Below are experts of layer 3 (counted from 0) of a mixture-of-experts language model. Rows are named router (the router's row for the expert), down (a neuron's output weights, with its number) and show model dimensions 0-191. Each number is 128 + 24 x the weight over its row's rms, rounded and kept within 0 to 255. Numbers have three digits each.
Before each expert's rows: "comes before" lists some tokens at least twice as common just after its tokens as in all text. This comes from a sample of Wikipedia text that the model never trained on. Tokens count by the router's weight.

# expert 26
comes before: " ", " a", " well", " an", "\"", " —"
router:177147104136153117144135119119145143109092099111115141131151135152124089149126125141159096141139109121144161128141121140083151149123149114147195127154126105142135103150134141114127109116189149094125168086124094123125099125117130128133112136165127139129113140134101092180148131132070089118123142116095161109174137121182086073114152193131139128144140134136093116133115111126114120138167154123126173076150128150206101123113122118121095107115113108089111154157116135158149117115115154126142136134144120155096139102132106128097109131156108142130096143162133056138122127117154134117
down5:135168158139069150093147103139129105133126124120092161143117157139103110114120150150134144161133127163097079121126153163144105136177130118137116093117106113101127164166155128147073116134128117096143135138103108104160121136125080156055109152156095099118142155093145118153157139121172145133139134134118119150126129126138103140144159113107147187157120120129125110120129123153139140114129140097167184118104127131114129158120111178088138150126116126131124175105163110115105113098148167115136077164121154128170150124152153157089127144107086117147136122098173151086124145158137126138
down6:136119099108129171128119113173128150121122097150163128154149138119095149119138133168117140132123145087110131111098100139123148193163153114122158117145170038096092114107153127145109107106134096079089111132191129142142169131157114148145180112150148081057160154166143107138133143141114135114136148158119113129114118085069117126140110137131129144162123121106134157119121122180119127113156130153108115109122144129140109145114120105122119147112099113091111151122080148096153099125146156152095135140154166112109128130160138117121133112178154111132120127162148124141139141126146122122
down7:121130146118108114146158125163120105092142143116152116138124116123132100110094167130131132100109150121112155137136193143109153116120117160132138143156144145141086134161079113128176115109129147115081115110082112148116165154147121113079123116149095160133126123076149121117171099154162131151150152140129089092130114093152127138157096133138160125102137146134103133105161141098102141138131107106122168162143141081129163112126139103169111104138137113160108107141127099134186085149109143100115143125131156181181145118168128152190132143141116087146132134110118105170112117174121129100
down8:133094106149103140158121099157120126185088131128127128140127141110153127178143153117121112117099126125177137134096072120124078105110128110126124136114132134128128122087151109121124136153117099119134120124123142117110097147170132147125121110145109139080134121124071082131167114118146153150168111148113146163131122156094156123108159144126140163106106141165117106118180162163121101124155142129154148144115136140119183119148117099128144106166154164110121159091105087152088153155148139127107134138126182146119101125157139108158146112159166099128138096121120107133116086178125172194

# expert 5
comes before: " |", "1", "0", "2", " |\n", "|"
router:159135108119141123150135134120144136094080113121124133138154124138118108132117117150150108135111132109148193137155113139077139143116132129140041137158110106138142108135127147112131101117206136107126179055128114141131117117111117118131127181177125126142124127133107097182134152148068110124119137125157151122187145125195083084106134192137140130144147119143101117134096160148103139150154143120137170081150115140126106132113124133126084137130115109117104147151125149171150115117117170122134137140154128152094138122123131118117078122151114130124088152127136114139121135145145127128
down12:124143167126123088122157120146104121153146143125164087117148133086143103122133080081123141141133098144150102157126180097154118115203077123134134133136103116095125159152142172097135190123128104142130136122129132108109115167088125137108104124114150158103126115125094082111110124141123158129126131113137107165124129148153129138084089141146117089127118124099137131114099154132094106117119066134104153125135106112155145150094139145112118141074114143117117123154088089126188150103138126177137064132109137149124116163140127124167114124131148110113133154131153120134170125148171116147
down13:119168098125157146131129157117171130162155142108178116135171155117119125123104130088123148105129129126133163111132160140153110140137135119107123121100178183121091125130124111114147172155145096152145095147092074107114124077184148108127132156109145154094130140098092103144115195129092105102115147135120122091131144118146120123143150146084087137120130118166123118141112155096175091136129170118146120118109069170134109134139126115084112146105123122129134103110144102138118142108115151166113126095136103187099149104109146104151130109123147113129130153127144120174109158164136107117
down14:144144115089146148099147077130096130120173118098139113131134088125110146076120127116108179127155115080138126163113107107185087123121189135129129162149105106097159136153170123151128128115135127113123161141129123116144120119108159131144148094131094139132138103159096164144111152119130101189136105122131135137121161137153124146132111139175114130142140137171131119113142139142091089147085096148097153081162123130137152200127118161133118144099136142137142156107127160161098183101130111102137162141127116126108160121145140134136137188099122120125117085125162110133155100143107153117
down15:078098136140096145104116137121108196099176134116123116074132135126148104129133129140125114103105159151129154125120139147116145102116141108105101155146126125141140118104128148148112119078108116108154125121143087127150111111125122105119128120136112137153157113158118100120127158114134146122119151073146105143102134129085159123114122130135149126099157149121156129129065097139125108159143135171099127130159091157136117167069096134114140121109147132143083090152142127074138111164113104100136120171183131163135129147107120131085162184108126142140126117131108135088060134072148136163

# expert 45
comes before: " ", " —", "born", " \"", " +", " -"
router:131123136114152122132124124123138120089131134131134108136134113119110136141116116154116113143123119161149179141154116130083125126114136143235091122114105112140144109134130149117150076124171128112125152103121147156121132109111129109128136121158133123141140119147139097148122154159088147124124139116065154156160127140169153089108120168135141131140155111161132066079096141179113142166149141116147176088141117140157131142113121131134080051131119089032111151167113158169132108117114172124133119145154125142123130127121143125122121107146120119125145138129136111152116149120152113130
down5:146145158097102122099099103164110180115126109137136143156100147114158139112132143154118103145128148124095168129093122147114098142110162115134123152108092147188082140153129159189142178108148109083117126113117103176113147102113091164098144145151093166096100103140148143138090141115135107121141175126141109126105165157088121132140146096103063149114138135149119129132120130128156124137112131110099147115080133098133113159181147104140134168151090131138111131098162156146139117133117128131146141112132134146118105154091155106143155090146117164163121121113165119154128116090113110152
down6:153145114150124095117140126096128114107155143187169129161135139132060126141129141158126103099129137120152147123110118138146116146127110121119130155143135151157156143113126115092158121124122110128134121123157143152079124171158147119153147113131119143160137144179121136130146138146117122186143175181128148137133145112140129131107115059143182105121160131145124119101178099118141159149166163138107132203107127088144121176145106083110087113090132129108122124164122160142119143146126109092143152113151112132152142149147151138127178120147138064105116155144135123126166093138117123159
down7:157070119090097116118133082123147143123126073121122135117105095169109124148123102174121133089128136138117112132140147140111098095129129091139131113127124111109141112141154098089144138166126127128144146135097128128133126187154108109079152168111122144100201194129101137141074090112110106082176157064147119127130104089147137113159127142136124134134139150095131133132146129107091108106142146156138122129123122129122118158096105128105149134134157093108160148103180123127099105139104149070131144143140122162136098108066119120141131127124106127096121112138121140135105098157108109120
down8:115132115105120109114133160138166177095113124154127075125125073154126091163140139181136144134126139177172082162108114130149116094149145122109145152108090132135092161102120113118119142135125087136122133139076128109123139137113141147128173103106145114147132143137154154138127146147121148135077121118128102162161132113168096144134124108145086101109168125159123135099124165147154116129174115136107145116090111162140147109175135143127130112196129088120108103109126116104136168164135072189117115128106107142132132113128131138084143092126168116132160136137129119120121079138155113144

# expert 24
comes before: " of", ".", " was", ".\n\n", "'s", " is"
router:170210106131137081113150103147162173137138100110121148146104134114143139092136142115135095133157137152127129164136129128086121144140152059118112128151100158140111130128109150102132149119116152147163142130163102115114144160144151098090121138105110126092116145140083147143129121102124148131118137138112083091123111140185124144105174149106137140180118122123108141108143158090097079150134180153119169088162117128143103156144129096093099138106172162086143116125156129132082129134151124135078130125099160119124124111148106107101104137121125113106145161108136137124158150111133097123
down5:118099122135155170159106160073082130120104140137111150095117167113078107140177111098128127194120100146153153132088116132099139149109086131131118142134157133103132124155096145146128110095151141133150142107119132161136148088102126142103110125126161171115127153134130105120156119133111140117120128113123113166130108178114138153132133146152103120166116103136123120089125143121158160140098121095162148132106124190151177109159152121144105076116106114148119115135135096115113089121123107086161094161102149115126145169102142104168140156109074141177125118126158121161155129153129156117
down6:147134153094138155142129135110105135148152123146119105110127157130120110127123156076128124110135127102090134091133143115137179126154122133129140101146152142129097124146139115156110134095124158135128128113140144132161105166130100117141071144120076155116133109147117205114150097081168146127147118154129144097139138159153096131122160123120181089128132121169133140112123156129121064173118147094076124102070139115142135132138151099089144112074119124115122099129102149146150176110176119098098118118151125114131124102167139132130143095131110121097136165136111116151173084136153123178
down7:131135095120125093116106111160150137120137103148131120112130109151147157158126129109100139141131135116148100104148153117114104173122134080127126123098126140077156121082154128150201114162119113128123088125120135075134124144142106131127160150154150143141130138123146111131106082164152135080114166097140102144102107114111118130174066115113163122156119131144106129150176137104069164105093123170143078141121098096113141164127101145143112131102108127114126131159135117127128128126134133148111119175116088130113129131130139182086104142095119157149133107136088144171110146188115097099
down8:151162128126122140146095145109092185131114163073107132119112120138104142137086117215135138136108117137151189140141109128157111098126164142136143132103104139067158158134139157124094139127142139123114145151122071098118149128147142091090157100144155109125130134158108138122142124099147151154145154084114121086130131120127149134098131116101145142189130130121121110134143124116137105146115118149127162094086179145124137160139102150122104136151125146114137122113156114096066099108143148088109128143067126146138126104101078147136137143123123109178147135106156144136168146135136139122

# expert 8
comes before: "0", "1", "2", "3", "4", "5"
router:178151088136143108132141123132150159123105073105110163121149137168121091161140135140129088127124134143151162120137133156093140140144138103136135131160118097125125101162120146128130130124123165089138194116120061091113106123129125113129118163162106149116104129128094113177175118102076117108110143136099138082113138108167124112118171202158125136116122136134077151112126107080116104125172145134111165083139135144106088110118126114107079073125104137111125143131134125131157134128129138144146143104131140156093144086128091116092131153137107162112130153144144113130121107130141157111
down12:126119102128124147129140197130151145103142094134157144143106160146137094135145131115141159176116123108144110075102143116143073102122135124138114127127112145156154106119137116078134128145127134099144141118123144106102087161174100123104151081124118106135144109107144131126124147097120174107131108113158115098120135120145159131082169154131112082152167141087124130130172124159114149142116099127100067100145110174132145086132068138107131118107161128108135120098106123153161112091163098105148141046110145161129127125124161124144162103141125120100147117115109148127152092134132160124
down13:149113119138127079160124159128120174124132161133147116117114127104145117064149101145125134110120133136088106186126166122148122119161134080125140144127097119085213109105109112137129093173135114113144144135156118087183110135116119146160095105123163123168126168143135125130140130107124108153155150126152142108118124146146124103152151128112107136144105089101136114096110134137162142077091119121158105127112160121108133143093135094119126130146108143110104093118109176114166139173130107120118129126108142140182103177121124121119144142130148098082130141119158124155054143146134124138
down14:108152159159120104148155129131131110134141116146116155166136118118105143179106095172117139094135121090111138153135142132149118137111133139147123166154068127101120167135088127145078103132120142135073126136135103179080158140121149147089128132111114114149128100128102133103086106140114101122178156126113135142147108104170131128153118120108131087150112091210106139122135125141124130145141114150130093119133116104137140103105151191107126132111151082088126114116115113127139101126107133141074116153122123110111128108177149108176098128133142125124134171158166095113118120154142109184
down15:129125140137174130109082044146113114126146095128109135109124167067139147112146125147131076138124151117127129082110093122103161172109127105125130142146119136132156145107131109058134181114126102124118123148157135131113125132118140129130110119123152147136123065091122150135175177140135122115151122195094108141142128104118113128092165162172153142124147130098140096118120119126097057145151154122130091151103121133131104114139150113125144122149143137104147082085115152168125135129122140117113111135124129159132130121115151085152126113132113169111122129126082110172117107120108131092

# expert 52
comes before: " |", ")", " (", ";", ")\n", "–"
router:162140094135155121139129122123142145108109094109127133128154145156122081146138131152166092137106132126152157135155117130087140141136142114094201122156118116129145104158131154122121116114102157098122175067120096109127113118122124132141124140165127136133117141135113107176152134129081115116110141116055153103128132108168130059105153192158148139127134127141081142104114176125108118142173159114121174077143132147072098124113124126112140087125104122149031144143128146140156121118113155135145141113146134143101135101124112124104143137142115146112144154121145104137126122130149138121
down5:157132148095123175105120087131158150130110091125116144121140166200156084085106111133124137082158133110125127095111149138140132115152142125131137112144131141159123139157128114130091116107124101063145163129107117085088115105090148112128128114142150138123108133113134116111123147128152122123089090131135096097151167112100137130099160189084094113138121096129116142134133108170133130133146151115115080089125082102127137195175114088162152129140139134164109109141108118132147100135149125163117127154108148111127094105125138128151106140136184162105116166119139131118143126167097160125
down6:130145094124088097127080112127136179125116086152108147131128146144131094088115096108124110139165131080096117147123111144119130133107156160118139086122176130163163123134161137128163161157129107107110135132166082137135175134181176122162122124118148093163127091107106156119166107138118129164138136093123159103115065130119110137144142130139154154158135126116132126120134147121145153136144119149128132146092204068112095147089133167134134153079170097138140151142077148143124108144100119124145094127140133143130165150121131124135155147095142123121138144128128143135094153135132126091
down7:155113123072132139126112122074113136127146120122092107117100137184116142103140097127118135103122164142120119116122156099173123123143104101151142090145150153146159135119150125129112138112128120135122151109132122101117110167130139153136152120118139074145127129169105133122100126087181150174095159121139114139138155089071104119173171093132148117089124105148120113141184112100090139121076129099134117159172147122130090150143120123139109147125117137127100106163140087116164116124123120154131195148108106111172125088137114148136119113175116160167145130077128150106135122125104157155
down8:163133089154148133149167155132105165139102137134115148117105121115147101138133151049143163131132128136138121128086132102108139115113135142123114168163129163117121100141117135163141158138139183149107120107133127099185100125099160110108151176111119118124127133094155138164149135168108139145133164105154152156107144153132100133144098139100096107139136093116125133124141111120089133094155121133124159119119126164105153092155122173123101125097104148111138162110090118124119162128162124124131150124129106154147166099119161136143135147099160171158114127127077129067120179130057126138

# expert 23
comes before: "-", " ", "==", "===", "The", "In"
router:185140089139142111133137116128150149132104080110117159127153143166119106163139133141156090130137134125148167129144124153086150137130149100150168126176120097130125099154120157123129126123106165086128186119115071097116104121137118129129110138162107149116097135127084109196162126100079137114118143139088144086147133105165111109122161206172136129126126134130131149149122086085118098116173151126116162088146133147134092115113128115101085101127102137117125155136132133136158129122132146144151145106136138157090144094127095118097116147141099154115085141156147122126124110121146150107
down5:149104120084138102096140132112114177099122143137129125125139166115095157157090106113134104119112136100137088120124180183123144166146102114148140150095165086131151170148090144126135132131120111130165098129113164116150135133130115100143078114130151115140066141097134107109100107171166132148132114108142121111126132134150157095126122124097080142101149155134105124105072157120115162160166111138108144101093144131138148127141122099125121138092117124104103092174080119126126132138115140143105131070139129119119140091086150121151120121161154191115149130133132120102117100182128143099
down6:138134119071122119094095160128156179149165113138072110120137116141077115112113119085137099092099109156141106127124115119175175131128083169122115140089094128161132167110156119120132114150128120127134129125110117103139172156103109124119103147156146126165109141159082102153110172130138136144106119131146145119122151147126119133167098137077105143107119123153144103146132151098157113139152110133098158135197120123142155133110118128068141129112148119136146126129133154113127095145124145107094092107163109096126110187129106148118153110131091144092115176153145111173161104124149117132
down7:102097171162075105128130110108119062133122131108090116118149141089139133138147126086111156136121142066112105069153172149132123132112101096138119115123133153128142170127139094164166143136112135133130139120178161128134103092173158098164123132139176158124153096138132096129092132137099147136148156156141184134135114087156094137154108144125186111123089134147143129136138118165157123195130137095160120132157114114118134131159137120095134110137135134131124143139133179125093165148158083117131128161139137110091146110169135126144136107111110135124137103116112128139124090142130111116
down8:104130103130078163121118118158090107117127189153153131102123153155126129127125128173115148153113127117112101151139122123140094112136105161109132139160148144130099133158116149136104133164151135130110163124120092100136089116124117121153175126137106135143134169088129143137111153157114063129102103098120117092169086164121132138124185129066096104145180164158129144116128100123168121122117129099131191123112140130115103123103122154143125129098155142147158102183130137139116145122118114106157072149157177151150135100137103105111108147119102143138123098129117122130133126103111157188